{"num_hidden_layers": 9, "hidden_size": 128, "n_experts": 128, "experts_per_token": 3, "d_expert": 96, "d_shared_expert": 0, "hidden_act": "swiglu", "moe_layers": [2, 3, 4, 5, 6, 7, 8], "n_empty_slots": 64, "router_score": "softmax", "normalize_top_k": true, "routed_scale": 1.73, "balance_loss": 0.0151, "balance_bias": false, "router_z_loss": 0.0001, "router_bias": true, "init_std_router": 0.00847, "lr_router": 0.00155, "num_attention_heads": 2, "num_key_value_heads": 1, "head_dim": 64, "vocab_size": 4641, "norm": "rmsnorm", "norm_place": "pre", "norm_eps": 1e-05, "positions": "rope", "rope_theta": 76700.0, "rope_fraction": 1.0, "qk_norm": true, "attn_scale": 0.125, "tie_word_embeddings": false, "parallel_block": false, "init": "uniform", "init_std_qkv": 0.0442, "init_std_o": 0.0442, "init_std_up": 0.0442, "init_std_down": 0.0, "optimizer": "muon", "learning_rate": 0.00989, "lr_mult_o": 1.5, "lr_mult_down": 2.0, "beta1": 0.9, "lr_head": 0.0123, "warmup_steps": 50, "schedule": "cos", "final_lr_fraction": 0.1, "batch_tokens": 131072, "max_seq_len": 1024, "doc_mask": true, "train_tokens": 658300000, "max_steps": 5023, "dataset": "wikipedia_en"}
Below are experts of layer 4 (counted from 0) of a mixture-of-experts language model. Rows are named router (the router's row for the expert), gate (a neuron's input weights, with its number), up (a neuron's input weights, with its number) and show model dimensions 0-127. Each number is 500 + 50 x the weight over its row's rms, rounded and kept within 0 to 999. Numbers have three digits each.
Before each expert's rows: a language model's description of what the expert responds to; "mostly gets" lists some tokens that are sent to it at least half of the time. This comes from a sample of Wikipedia text that the model never trained on.

# expert 47
It responds to: Months and time prepositions. Month names in dates and time prepositions like since, until, on, in, by, often in biographies and census text.
mostly gets: " May", " October", " December", " March", " September", " February"
router:455442521515367410459433506480470438508543484452532464592453554431536506432468523482484501448493461519503446538464586573462430574557475478473490498505439547538435512493507498544461419441522451461487571577425510578524553526531534415538528550549521506551423367577556497504427606548499529541448447526587534518430485499476418546545562443563547507585482454558473529481518569535536429488495
gate2:442526497476488473514413513611576446459513592602530442497518557537664550467558541503427460504563455396555487466540558550549487444598491461394500452517526443558332473465548495583449452491485535486501556497551507477495482518426496483523462535497469457511457447474477495508476448441522496516509506511490448486493507528497556525432559453464488498478576464441513607510460616515409465524508
up2:458500544527527465465568571418439513471487425487588582541545593435454409427579464569553544428406468618479452581498429487475451540484545524557529507558484581379605497466465506498510537498482496429514488543443445488528526487505466505448564411515493435549485546482465437494525536550461503511529408502382539552545504509493393481547563517450508504474496515524409581533540505501502446506460
gate3:433546494502531468576528409553522458475522529507567581470528482480440440534461534432545463465486454555553523428385511481548506553534571492533517580546401446506484543521498480510484453509454563434481524482406507493483489478507465461586475507443470631514415574568446531513589563500537434475567546435586507444417504529392482541588544443494492464593624493539493479449497534526474577529494
up3:513447464595565514507472491451479521595492491436465542457442501570474457503518476425529493489499488528444445418445415449545453471539510500552574574531442431583542540367440547504485481555477531444518473443508455459513475565560529536355474507521542519457433486559501547494499617481489601592577464498433545505482529566505507489430478490472492451516529530590471475406520503386497554599506
gate4:468509475412480476503501474553558464446515538611512452463457584485454515534510477639618445486397478453510534504484572514589508505559479461533489524552517429416456530541513516592484463475577460444498523527498453517600550440547497479435552508465539432434452569417477530538633534494543475462523520469442501505539475479553533457597440486477599523537586406454561545464499529555448482511462
up4:444469462536509622531438512449609461534479490489493501447550434505491516452555533492559509387468478424527573469437504542341502539479455517526614527510477509497531521509480475497492443530496478579462459454430505437529497506524563634504551445500478422562478408491435532489559570528612580507529470517615488469565503471506515500474507457506488487502479535506439465419518568490552643518464
gate5:527494518480443455537482457486471539514421548522490584439435595503461533493501512497570473377500503474502561472479528549551585539392597425565450481471555596466492478550565436491555551441407501454499567453476451528526466467476514547514568470457450430472362470536477481523582494502443559446526521609397459491565492452515524539527482558455512445527476428453516582457581514596503468479479
up5:442435563488613496495520484522528520394466434427462554457456492394418420470429495421492517502513459439403544580461486450547548518504435496407595542446484524482575461466481524493374460569518587476571491481565506483423564506571502572430451488563534558574485551527487458501540473421513488504487538515553566518504465462503468475477478489557484518559475545474602563515589499482466588467460
gate6:450467509555468587499448519538472516469463426539514540469457553430543529446506447412506548474470430513426503427526545458515418489585465394531570432524405450552582551506527496509515464520536581459520601527574565410508523492446450500514537454536410577518599499551492520457500509504434456585468461536453506482472474567440419496524479492473530436627522524496462520541491612605539439472533
up6:513450526470588512521504485457431518519412393558444411514534551496569506596483535482421522425468423514510452513518495467521503559547513448567485509421493423514559490567520531496503424464529581496511587448568458459554564525430456434593525392496523492573502478408512522458465487487504552525494502573494553453479448512594529523604451497450566466478609437591456380481490542541478511513543

# expert 7
It responds to: Places and roads. Nouns and word endings naming places, routes and directions, often after an adjective, such as highway, City, Station, north, school.
mostly gets: " City", " area", " town", " home", " south", " city"
router:416490421488436444465552479418475564477581520503462589531507506518439461465519531443457401475567570441543575541452543556473523499566479458429442421453501514442460474505450478405439522484473541527484510558501598520439497468573513446456502527522542440462481482544452450529377505474485576563411459561490434512371475445500503555551443381506472453559504501594482473553515457476485424450498
gate0:503555552466478540515495475582538410557482437512550525636543527500480484511488580485525387491479497541453542509436442525544551436415589454514532574477505471479560530575480464482597567465474533405495611480518462483510477514502460551541448495507521424614570511478486410516609542482482624560497475422435501489477461497555486428528444548464554427511504460590485493447477469518505432421494
up0:562464472423545505612401524562501502528523566516505581458507494546367555466497528418513502457414416549417464533439450476504538552421596421504456441495545472527447474498517493565470452519573534509552551519441499532455474487503431505556469473555513393488562527523544462568605450471450551496435499481565456477555562566588562512484577529427482515540509431571483477539506440517459508591526
gate1:676470574528535466514459484534536535490486534535494556454481524544503566543474496424519369521469521440533463480523439573413501499496584487458445535569454527406433420457554545527560625471475503511610531526471517501454489439464461480447459487435511511448449519543410520449467537555419425486524423561415504535511442470498451515522489515529462582466603478513593457459477525522494477449559
up1:432412438539556445434513497537458558477501396512485427525448465629564402424512534550514536465534482516562598527531502466484413492595509599529433551492510476518416534535479526479457516430426457484531502448544491504549417462431538516467561496509527528580472544468523448451586465572551478550478405551514511504496570449467466521485558501476422533466573441492522558478482571436400570460450
gate2:453474411503509438418480491510537464546578503548450442554451490513446440524517485479559471454573546554532463460490529618523381452605365525445507492509410543473523494589510424509532517530419498457491422527541534470463445503442525525562503607493516398555454461436539539519516557472413467506494462556421435452513540570479514599432440462482445467507495485465495478514446513596547425503503
up2:476537501469590490467513556630489514536578554557519490506570513507489501552473506509439511375553613484428480447499459519474441482574491504453447436577494425518573505515519603512518475492490484459549453491534458406556500494471462494539618513505571483592519604567542602595579574499456483434453392539558531537558520571556574544496489476503487537460470472472496418530496499563517469521465
gate3:515482528554535504451522506556537466560501560483569559537406450498521425540498530470624572589589472481494560531568446503523430548508441490566570490482382442551443503505564427506484406545511534496536463559564526508514540612495451448564462535455480400515510474498530510510482546567404500503544492481561490469506495424455514538550584481495516515476477591489565431503521405550579522483360
up3:473551543525495531528464471492486512534523565540433488460537589521549370512425456513529596574474586478564515499498585447533524525523558417535576545497454537484484458473585491501427547414507481552539438458490461493513529407419481490446467560539521585521477581496483539455611471473408489538384431435503464495506574528452500508504602541434523565468515440533590582493552555450441525454518
gate4:536483412485559524493494504495564467582513432511525480496461544510548546502607566493567445479481378509568567476466518473571410562519510493473464520381445506456506489456587470558570497503499542444536490464501389532607503398453518485429497534512544487492399519539463456552424526576591470517508450555529542512521524539421481511481479555523626463503619482561479577510432482575541513526476
up4:590464476545493432518398552596553481492468570469473509472487449532547619522540546361545494535498511507528519472488540591485443454424484552596455485470520469563469471537524479481450544531570515594517419496477523454436465497536423495488568446473471443511448536489451497582527520605402510420496501559580419455568455601504467475469476507443550569564532508516483560567527518510504425584469

# expert 62
It responds to: Copula and auxiliary verbs. Forms of be and have after a subject pronoun or noun, such as was, is, are, has, had, been.
mostly gets: " was", " are", " is", " had", " has", " have"
router:543564454502481447439511524499505504498568550533427534523493503491518531426497475520564559410561535491463509481507562468603481523549542484443523527461464550531508394563524447498515547451487475481516590508340517604522553528546468422503462532538491513530452492513521468484488553554470473685453403436482439476482485517480474598509443332519459411489474488504426491471575533511535439485501
gate2:397434606494509478579481558507481527564450453511497496421492540566390529558506462552521532577515493604433538551505465584431545504485514583545585491467467499399559443445541433521444477512576524493434564490542532535563510554460458449532484559476518542563567567545445527529489367531612495556572532513448478517457448487449455571469509454483517438521458482481456528559505414502574521502458
up2:535428453481494484520477455487629556446489523501451509588499463501520537577531537445473532553506480577495493386438562415489483497492529504560524495524587478510557556534457549525511452478557413543581497404465459500463513571524493512526435473483569473502476450537461505618524486472382441428455506571458562575602423440441570511451529486528412534442480517503604472538456551477399538450511
gate3:462468457390461533454377451512486425513500522528580485561446477545508483497518556508555503483446468478505533449484484584400472520418492445395513450474572508362450451532442436532524431506503565478516528505532523474482519522514500517332492519473517539510502540565471530496398526536464549522512449508395502536474512518505477501544605615500480472496465504538490601604463416436576490449540
up3:462527482468507561479451476503496455514533467507544500511434453556517515425448521396542484533461507474526532423505484542482536543497484489367463444482460549393501517527448520507501553478429500578465547515511531474518577591470494488393464459512472429485456469556558524554516562519426508522504461563476539449452466528551484473607549570648546406499465391552490492635479382536426462423482
gate4:518524544433450473539528557537535408484517472490539480447450505478426433548481528431475464544453435473406513494618463437494454538463571458540561512553385509509473496525468510445509452536498536453408537460576325585491495437529501496503453404481549546501518593519442478463415574450513484585446532519461471445464496556512532437478403459545510516453440422588554472485468450506530565489480
up4:494443511430520412509543532501490454482465438501583548495553508535435526475567423458519497533470602468505507491515470499514515545564371532449532422486549573581532495552530475530389509535499492396614490493525581482582411479556528476544485501505460501551513581547502516561581566512492391512442456586596511551503435445392476466507510554565457466564531463397423476528446503481543513507512
gate5:525507541548532441487441539498453505446462539547506477523422536429596547409469539510468540398525553471444466537452601466544388467451451507515524594453560560557543538457527450438532523490571547478424536535482440475501458538534448508533535565518530486608431533541518601494560505480505524545555575499481557439491476565521542502529582478463530594560555498496591368553458507555482434570557
up5:437523493431509454423511598535521541465489507561494472495521545463502519519460544504398530490567460483520586517524508512449486470477510531412548472529463461513386509516515393431468473511599485433549505497506425437459483517532494481631499447540451557576489470487544563453475471464466546458535605623543608485544552484501422522473541401463564589453559476415528374483447526547472461489501
gate6:508497485524435489560540492578501457481498459392501500480468461511521454552539527512564514595557527470402476394394545493542534491473477521510457449467495473421414531473568602508542462479545466503516520588524538465532513499461597441520532474531489534515605398529529486529548484527416374446565429490540518502515483414511579533466461558472499505541477542537475544617529452534536611617560
up6:570423433527527561462530500460493610466507464436467581481513570509550553528462482495576473470569523485440485442461532483512430523372541571549524551457496564463451531460478546516442465474508420492513452533534584523508499452561574412470485464517492522492628450537536421496498490589458510545495444555407464481411573440554536568495459512557410516537457485476457552599553506560490626492478

# expert 38
It responds to: Infobox field labels. Word endings and labels in infobox and list fields before colons, such as Districts:, Rural:, Kingdom: Animalia, Diocese:, Species.
mostly gets: " Species", " Clade", " Coordinates", " Candidate", " Genus", "levation"
router:475449421511469485475604518473504488440555552390536472533587552554433491436513572539480513465526483529535470581354587540577507563500571472537549448515464499504452483511429503439507456448503461543491520524453519524466533459568464532437534512560587496438462506500471515437458511508536598566444497403563463455385466586552431570542511429443432441514542491526487478458519586553454421519540
gate3:550537565555459554586504479455529452486517522462469416470514540495548467476591555575441480366485530414559464469466509583513542490607488518528514498584500556526535533435508445487457482518485335544483515519589493473515562470452509592451536520455471407496559561518530618584525517435519521515496448471565422446417540546519472598474496430574478478432517561534476461498520487511479490501423
up3:471546487544481468522476506435580491554509553443569482483472585524572491448458598482399501514575522474472619552493455530481502488546488536442448492464437419463502518356511443480520434501462376525474490496507526530522599583486563487538484594563529420462505501495507579530474576453450453434507496417522406526546483524421429454446466483405526496409464493477547529517510492413545466572537
gate4:482480493465533455566561568500529498605504493575476549416569533576535445452574532543427475451478463492531485528383451446501508552523567457572559396540509541484469545522444596589503472485530515568522507605440514614521471498492562529484482478530537452459483430536541517475505465547494469530548539512537528504389579497357478502482579556488585528456434517568486456491543521478467423428425
up4:501560457566510453494540525413560491496503496513457531456580492564543487465530558550551403504485394437476449450510580428579493499471533545543431525378410423432448464540468597537528503450425486394438548510518448520506487504468519436457450443584605484484414554440629472440565493563482491528508529465501481477496511579430507538541457499448462477496531462478442416495519516505475469588466
gate5:550531403404516477504388473407528438468530441417508455517463540528529419492407586456494492438526499471526545451485513537577500489466490493502566519564487544472524592477436545553528495466555415584502518522482547586468476477515542435458506464492576514419554519347464515451492479539532597475455548481451432477529454525439541465596459450449433463534553428464483531439572445416527472457526
up5:487477510533438505572632557504521498492469570520376435472520400502504524467572495535535474547482487591430519544528488481436494546454448478523574512445492550465502360516619506477505535467399490472416443471485521494559577521545497554479578460547461445578413453544631603513534507473462460444475491488421521533502575486512540493420538550576536542515510509509441501538514422474551513555493
gate6:512443420545446511531557532414460473490518518563427436485487544483555564434531495535601533396536482498518397437468514481582443547485523443553593513448444519533533561444465483519542502494543469518526513550416557501446563405460478370543564424558483479531548530464437487548455454528509490511546512520460444516456556526493516542489575412470426484549525452525469484382481495366427500411502
up6:474420626529542511451479496502571404509481487470527550501421518494545429511528467546488501519593502437526461481492530471487500440496520586490541526493463516476453587421413524430496460461556534568468555549559396534432595458540477509428534374474531503496456541441393529548541557491520501454489494467392406613502558532416587547460532483494409457492560447479503468504539580508484469531476
gate7:480528495468482453528506463567502526515529434424576528549499493493551453537465514438500532546485440376572467487535432462596561479508522473498486554418495515524544494459477491462398336491369508471558547520520525480487525453491388508528438517462584556575497489432519467454458505529460419504481517514542418526439451592563465474509501517457349523520428525472538527549487599584489506554462
up7:575461555579456483517419529451455512543571477592384398540479498386550518487543491489464523499568577506484427518461545479547502543445454520461635536492443439469462536543557496459533558526473476502467496485488470460499529502461500571518529475518484491520461524560447507438451341515464457539465476501434533474430503441548464537403490449534566550503528405516425483436357484488534537458420

# expert 52
It responds to: Quantifiers and adjective endings. Quantity words after articles (two, all, some, most, new) and adjective suffixes like ious, ful, ble, rial.
mostly gets: " more", " all", " new", " two", " three", " most"
router:471500505538481450442567465457590511557569546402497449551507514424449457466465447482478535486517522463494506423393524501524472515593464437506539459479484533527524408517546550485429510437522455515558611533424594533475453548531484535500435477614485484532537519558515536508492564534560501535367497539546523443438465444532592520578540433483527534544556461504463545521555426491461346462424
gate0:604489522567390518480463508506489490431485532463443520561560619402530511379528560473588517574508503504547591535413491567497529478530479492486516468512542430456526483573467497422415403587532479517514521545543461462462499542513514506500510524507460482451473563461471441426456567478561540513467600450437412479494421504617545547543514492463509429421542536426474530567539495516478508579433
up0:434509546505532468506455507535438455479475553513483430434541398498455453465504433621496498465529476451551505471485506472440474516493505396567608470515446580463505499415443512511552505350517449547505533504497524572514544418454507501418445512534575441522525433548565491444488619434433490555421430513531508488528618461446463489546443457530509544636575537461535486461498512453537482482481
gate1:521482542543447422528546499423471491513486514471600512413531423543605512458508417541508474410464456583544381522498426458510468490414559441458549537463553406517471516518474540498466506489518449484499471538489423528574547532534519495477473483543478622573397522446554526458551477520496483618554491525436552496524510492510431481546548423412505534574425482534459504593530552546396526504571
up1:528487404582386571507430567523478614428544496529491494492481532464484523602500558478597401523519558428494467473462412509521444482531555450541460481423445485468494488440462444478423458574547507423501446459571508497404448541469566502543502558465438587545514502491484530461492519470504441493486415431432472482467537531477572468469444470526623448398482569473490488468489611516455522494482
gate2:538481550508492523532529563516451398507491429550462494503529579467442475506531466630395494416571507554598444465590475412486456516583633518491521468441616545562527506543594509501406495545509528550604522547502475492485612471563505557453544500447545468490488531461587520443477469534481427470516501440535512469497533522501482431558491559426477589431450525523489510486554505449450451523508
up2:555434429514513559487477482590465452461480496492472621592464503520487482639448442467470517593525523413539425431505465541443578521500566513529471523435488562485460479414514514440481593530488424503522523546472546519517454407537434480494452540495530413503574437507486409497422554505376466475542512568520444474455531540531552522569495513469557542413439526568577537572508448447534500450491
gate3:478383439517537521625514520561518478511514480545497490595539601393398553506509477532588513436499487452524624418485599544485465570572445554482469490554562503488514402467548511452478581508490429496539567533483496552516512539523540489588445433586476513490543468505519594450538536576533525546454513587436483520497500488521578515477431433527542578550480476492420502559530546546489456497531
up3:475451554588506564581489608525534559519523602445517523522457442464485440531615476562470510455451507589564498461490543519452475612450615520434441469557508537534511534524549498507482501529518451519493503467449544550540421573518498536661545539582398479546552505498487467407511519525569475544450412506412531478489425538512506516556543470526579528504431501474481432536502490561495580478459
gate4:568535460500506556438562506512567541501475491484511411578435532505490557450441543442559417536484545578450430425467454432458502422498528411557443454475507487487500474540364527576503483531591583518496446518472456521500583424550467509472493469536511474551498468419417483493557500532461525534549486423466606551432487515398498517548520530420523509520509484507469556495471567431527383405404
up4:584470485556476540526543478475516436451554486507504428526468490472426538474512574544594548404450420436566491471453558560526487536497626482500573419543472462550473560528508561558510551545425529454446465594475512428482479485407469533461511581451497513497570574447458441493527514566465535441494560518420494598500538537489512516480551608490476576472597570478463557486439505553548445608519

# expert 43
It responds to: Time and life nouns. Common nouns after the, his or a, often followed by of, such as years, name, life, population, century, family.
mostly gets: " years", " year", " life", " history", " population", " period"
router:530494451443391381448575476424440500485575516498530513650498525483445530416533476606538557521512488469518561566492651550583468486513483498452478504473506511494459489517537429452480462452456473500516507577461575509489533481495462432556554534572573520428486446558525553514546541493553552521458474508578519479427470449555441593525544434473488483611484483515472557500514523457381430498493
gate0:433558508410561451433471539414495546504515494513434544550556548416567487435504338437524491502455513543531522623497516578472518451529448540384505477543489476492574504502482472416463476569533587509476600548489455506503584529391510396550564477489532542500417514504467511541463545491404417502452529446586461526465449569528491428500475515542554446536495553480503557522510488556527500496542
up0:530486485581497573453540458620466476429490482416405590534575397503451507436388582552462470501521466520461475452570479500514443523421436450518587489536481502457503522526597534515590524506504501501568532484524564475508469565552537532476522532518501416484509532527494307481458511493547504463598508530518476504491492556433588486457515463444456573513428476505582449459591513521505471545479
gate1:557490461514543541565459556421548540459550402488534515573478570537464560553469452444488442410404404501458457535434504583505472472519450609517472503578402499509502499494523398562503530556532493475583533482466488486416421454476429574404481570555421530526503508424501501483493533486523559557506495566537556438556441519484540506493465474503489485476484479548329478568488467531410469531483
up1:434495452439475497462556455457509525483520492527525535547582476494484416456463427496576458488567588471461486441587395405537407539449460488519491467486409497550514520478482497371567475496503553513516553490548558542517420548455421433498462605489606503482522580507464489489500476598512422527533547491499574574510409531443515432423499429501536566607399484539474511492496449496462536457534
gate2:442558546475489521552535470440452492508494481519562492569424495485565522549466505579466448483514543474514625554511526451526472492522412505545561452525554487588583502464464476398425452509503508588495499489541478474456427554544569479541532527544388382579550473503452544433508508479536336505515465558438548567496480518485393522401550529496533462446453413509442567526533493521456437471455
up2:467514532449515464392518505535463441531494473479479555406565444518499571463563457490564512522520428517563415482485502450509537488519677514393542605464446455431486496479589473511458507510560537453464520517484536577474481550435474497475480515510543573362435545508525529453519473469428546569486484508455595455513434546417527567449421478519498496504454586471511466488506406583574508454459
gate3:468529501479534514496628494458557484506567533473554564569636477392489521428549444459505475510539629585487483586549507465558466530397506456514540511488413553555469568478489442503510602525529644442476519468441523519507516488561500466395531523478497579444477499501505465506494495489556510590463499485566478430476416485484449471567561492451518502460521447494482601510425495571435461547518
up3:529511506484586533414495474493521525573502467542426536534504423512560467535490412433515423501561499491499461423413535507485377501469463401644484562521507461455486562441528503491496453458527505504555468539507483528483498616539475446563443451535590432558497483443484507552527519479529411590539471469460545542503465593548452454530485498477593490618508453454616512505546607539480558511526
gate4:437339507531496523516508411524488585554553445546510557492487519505554428398498563517503473463508516492457550464512487571530504496503455481468537398465574442467490435441487508527516505499521527561584527413463611516599580498520468454512572522521482374470611515526479564536529528488631462570563459560507570533485421501451493541486477562559498509479438532527553482406539463446447542485516
up4:516472465554524525464557583501451453499510452510514455575458519475466560409519429484497477530463484470450385463487459521423484484460495627547460585364553534447533551400533583518542525498553440474437490494520545522526401508476437440443484521559528551558696516455569556547513551475476495532475493453463536487561524474519602484360459493490458492553517502505515525495514473507545534534487

# expert 48
It responds to: Nationality and country words. Nationality adjectives and country names or their endings, such as American, Turkish, Iraqi, Argentine, Indonesian, South China.
mostly gets: " American", " China", " Indian", " British", " Roman", " French"
router:485476385495478374522491496575473436524550485440454556496518538490469398431481566446510472412547543426475495542384551456567455528493506516576616502567499538591530501429493479432431526480519509428547506556402552481481504556551473461467450525627540524495586508454441570564531560526507437535441450544545536518425440489564407537511500409554510464491536465533472487501496539530480478485466
gate1:553503664512417469453373463546397473539407538439396509499435479549528560506561518517531439446483585597474525444484488437505564538493463510491450466489408594567502512476488541526507466519438411379488449539483566512517503498425481501528503445483433486475547493574416531492506509441525509452496497508506526501500545464424481581484439509480527544443451606490414491448531531511479521410518
up1:596456563542442461449493505550447470535528452498471397474404503528589475437519413558570430487447545498499517572524481462519503443447454514480489457483547492474511525554511466608580437446472511415527466485465606601457490509517536391486427535462604481448426506448473488460473508448383520514525517586522474497546522511536517486506488543511373587469470536500401516549518438487474592445541
gate2:501498471562508412520430541496480476564479486519494449507519411514463438537485472511587511431472506483492459471472458568561554480534460543524466509532484536527564389539547614474461556398438522519486477492501528504471492439536496533580524492562623538468537495560578481537534601483450517502490391413407503602441380585542485634481547486567550482466524492422566438482485512576471492517495
up2:478534449593530552539513468442425578509422489447456415439480422495552455539407496514457552459440478501480502491460499509600533468553415487503415548524558509513468437498489471490538551447463400468505486529565525557476503447421537503581445560533557567395564437590641473507511512520519461516482519566439461579560514529593490553528475498508461485415488522429544503537591573581533464521521
gate3:518569416526510511473576441523395545505439566518472467534512558510470572473483529397512571562499505321614528477474534536437437552471504529563549486409427447449500584514410527486493431481553521478494401623573510496470478551551470461487423489555511515486431453455486475521487484405458552472468537510462514486447529567576484469548450598460452475472502500500430494479565489505499494512430
up3:592505448462450515519458414436521477539500502437486521549529514385463524497589515496499583537477471510475555487488550502494570526531431429469531500584577496488627351497507517522598512511490501545492427394460507536451463513422466507544534589517495497480486447542452605538440515484373481510490481451590486453529520598555460514474475552511568530439592431525477481542483468525391470462518
gate4:517457502527564474511502537463543510538497441522448484454480415518541431562534506460574517630426494450527574447516397563451506453446480606495556530526475584572465502524564453462492444556517401610541549628480468559501584549508561521487587480457582500448524424532434537507462564537479518476518441490483479508496449488529475501498535428505422532435585432447513508566435441553408487458501
up4:504524482486445426469471532485634533447506471455566500457450604514425514511474459407531464472539489571490505501480566446510456454431476437521501521433572440502510463570516585505590496409493407460517528470500540494565445536510508513512428478502378496546483430449512316425538455548447509462495577585489474515553464513552528570480512551525530611466480457489479477446577485424491498510558
gate5:568577521428617498494491501511487494430485558527524501562576543489468563464571590577532456523488452443564493540479432513490453471407511482593561519575552436462464549550517392532458459505522516559528574549420491483503567601533542469579551479503553553415559495504404536463526479465511496507528454457437510459403442405596511460452505498567507469576553479509481570529524468536454567459578
up5:576453564477552440466427471445490526461482542593494459443460488502496558543496500536475490601424521479539478563567479555410523456436476444488540598499463558473433576515487586574482463414407479454458563520484501473541508517425542501556500475506452623456534512521488478466514435524534440503523497560464495473589537401459572670459443475545462564566513508493533482472512541434490483615516

# expert 4
It responds to: Adverb endings, degree words. Adverb suffixes after adjective stems (narrow-ly, common-ly, specif-ically) plus words like first, more, most, well, later, early.
mostly gets: " first", " more", " most", " well", "ly", "ely"
router:447513525492455434398492473449514583508554517442481468492530468434503487421503486559515415512507532425491477470410538494518491547548614505486472532482562574529565395473581531492531535457413464513564570527453499557473510573609435424522592476519531463537411453492553507465433548565464552617426466424573544486480468451519496566530475356530504515476439425497426519515530478490507447492480
gate0:520497485409530579438488497514530555458488526518518557446477543404559506527496460527498522501564582468437464438486589468419506425500547528487518550476367535500406531444545456386482563490501586489521484495515471557427476549508423542435544509546459514518471508404449582446480499567487494553441483566516548451446465529505470383454426524584431545456467521488487361494582498505417443521528
up0:549463517517423559472466506509399500492513434600409468497491509519492442515456437534601543476542433480463469549492453517458459514504501514442446536550451541518539491435482593509497515509502491495506487506536482516569512455613413476548545583516519476444450579543509501382485442527501573501411530407555503513483556416435540439564454478465429583449544549521464462451368460433493534556633
gate1:541456411543513620416449484493441410471488574540435464418569417454498504521664507457538428441517485552514464492479559479589439569513476507479508447483430435455492488531483580521517444516481531556521516491505559566605531533475564490466427460501512470536496479568383487514410512577472401492520520415553463519567515485550488565551513479517452511524492448485397559501512560441459479530502
up1:552466488633474570569537513576523570480504525502476429495477382585491455513554497445488478432442470553498502551472452487464424445466491434521443505569451375492492469470482538446584476503537548456471483509526467479441444589449502453530398505483469372492436405573495478541530480549488574475547532516521424504498451588436450464526536398545575578452427458540532534529492481565531501496554
gate2:473409484587575549462471400416515471581504478479460441511481458480474510441461386499451482404515441536517593549455514400513504588464459479540570538482449509571497561431460438498497452529556452523466514474479517547530535578558453464511412569488562597564467522466506412532557450437558371503521556455412499567519525520483386512525508489536465545451441562486484458462488517549502498522441
up2:584507602472488477562417461491416488429562563479454585499475454517481541479581517454606479514493499490597482545552528441486513456470517515427495467542467479504511414464410496491499517496519413457533467492484535398536513418476502527475556482479464468492461589579508473373594395563495425474440443557494475551496443466499537434483500526586499424578515474516539620564539451550557464444529
gate3:607561562481489540497413453524450471501427472462601501510466479417536521438510499523475554567541506503559498438645469548598554425510568505509494548539466535462448555498559558555488495547470533496457558550503516498476521511549483498551499497503569454455596452535420559510514297547565505514530502551464470499538551584456542504544518519550469594536451564492520456567579496499483573476439
up3:563473519517472471507511464582543461416460532488546540546477529579493482535436563446498587469540599398489546487507516407455496448462563483449563483480513480380448526391440547495520409517563488521491612469541519480527538345461598410518487480462436523604467578471423527466571532628521489524545479544488474505512532466502430474560489496479528450522541446517461532507508488551487556474551
gate4:617530580470544424532474512487502429466487469439485519460520501555518523512458500511510515511500520474535521498509431531502550477539470552583621530419546507393589421466534615459347507441574427496435490531514536471508553567516552472479496534500565491457543487499553566471617478550441433522503476520529553522597496418511478527537441558511498580505532546489475398392577502553493555560488
up4:454512457424517436493472502526371531504485483555443586429489555444491558507533422533451505489496494448557498523501587528487545368511455495428416521376527517450483503489528485583513418491494543446559374465443569462417535500511494420439515511429398471513537517452529504501523489504455539476491482505447522487521457401532514513530520456510551404421456539485460468514398498449439473402394

# expert 29
It responds to: Foreign name syllables. Inner syllables of foreign proper names, often after an initial K, B, H or J, such as Kulwicki, Kulmbach, Virgil, Manjrekar.
mostly gets: " Su", " Hu", " Ken", " Bul", "ul", "uk"
router:476461477481544468513494390475431526504612523416495504496500575520579442431452544545539482440546513528529473464474551534540486485461461595529631557466563526460510449473531485417392455478487566422578478516481553608559585508593502392552479510539481461469527452416489525462413482536497493572406459484537501478476466494560497472490456463449511393496489431466485564512522557546522471598442
gate1:533581457572502512478436499564413565558541491475540465480442449514433525545511464443434516541548505526466497525496529482559523467439612570576446524484574475511444460369513426563457563459486459481508545565426560517412562511490472490450564439541472571432600569499541565478524450527528459535548483588493484546455453563577522525461562525480384504538516540502592464478447493552612514455468
up1:485425511459448483512466477543512506490544519517481439529511488523563433396453568583532548467497518496498542526467394566558503507473449549554522425408470457492495528436493504492445494545434450435486587547463544466593536431351560547574422406543439504580532461449536489548460483509550505541511459455463565425479508460567547424456533481515381502518430461486536452543542526577581586548481
gate2:483522460529504532419417482564402480550512433443595564538499535539540438515406466496517497377528556530482443528510471510512437492474508589478490480492491540535453420505578475494512503492524449423580488487489619517579450456499443479499536421486459420502537470480545580518523466550612551411407403536555430465468491476443550483492422391461489444447577555570500559549499500516440532478511
up2:487611563463456436550522501482538504514437577436540493481515425510523509521635507542574538599561456502447565460459489529529526459599451549494530608553549547458454476560450470568471501471505546606394462465450471446483445562525466517535491420489495483477514557486488520485417407401490514554530484433488527589417462455545450561406534531506503487523472543474562486524460494411520408443487
gate3:462487409415502523505523466551425419478487574504482587507592489480452517497420538450463454464472532459453499510574571504482538368539358594499533545522498524509506586532549537469520515466491564560509516470489542554575468479432460521521404490551524413479464482523539359572535504407511555452449466582408570519459479459470523478540497492510457503517445468501559606484567555524501426501530
up3:452504484569488561515541500636403565491449471478491524428495553463523525460462572485449548521517499509412436557578581442551436553536566432507525533564497548581511505556568526501531525490473509454455533452521516478544545542428500591531391484480456422462602443476439482557432504480459458511503440500360500458405569533499524464480465512568406581492487450542540395495467513561490528471505
gate4:540476508585504502431472453526603499534528578554515465521467575551469522456565474496552486503496472464554556576554514503500491458609456570499553501456568453554543509475495520478481573534496598505459485563508527507587523473477605563446534469525490532547571488468448501589422472462468475587612601388555603576443568520436584530549509493527495544549441487512450527507557486448499458525385
up4:505518575414529515583492434508465390459468500571425407430536493440455519528489527507553462516532456502559464513498516506506498505516502556374507539572490572624412503492511513540464559445474548465503496522589512623519532539541494483500474576520440511526480557565525536496497533509432474406459489496417452479466448517548444461543531550471489477490427456524580365403536452504409393536554
gate5:466564400533409431505416527590453526550508565559453434544510561503512587440551411475546490544593419515552511571492524459553542472499657442513555467480512508480461464436489503482402479476463451436516504546428469459518463514448473483491455476570477463507628509470540460489484486496505508470513563541563540438506465470493507419587548537551497536592524583492512525525392447525561592476466
up5:447460564403545575481427436551514475549429466551458553496420445467539514458447449392463445502477510459485508560456501540447424487472556530415448484442461341555584475446485557427570495548493465500430563459506537496501497446563543592489534511585582523520496482565461464480472417435546605447445521575517576466540588478532509528596488477498526515488559498473456560533483480524471458474508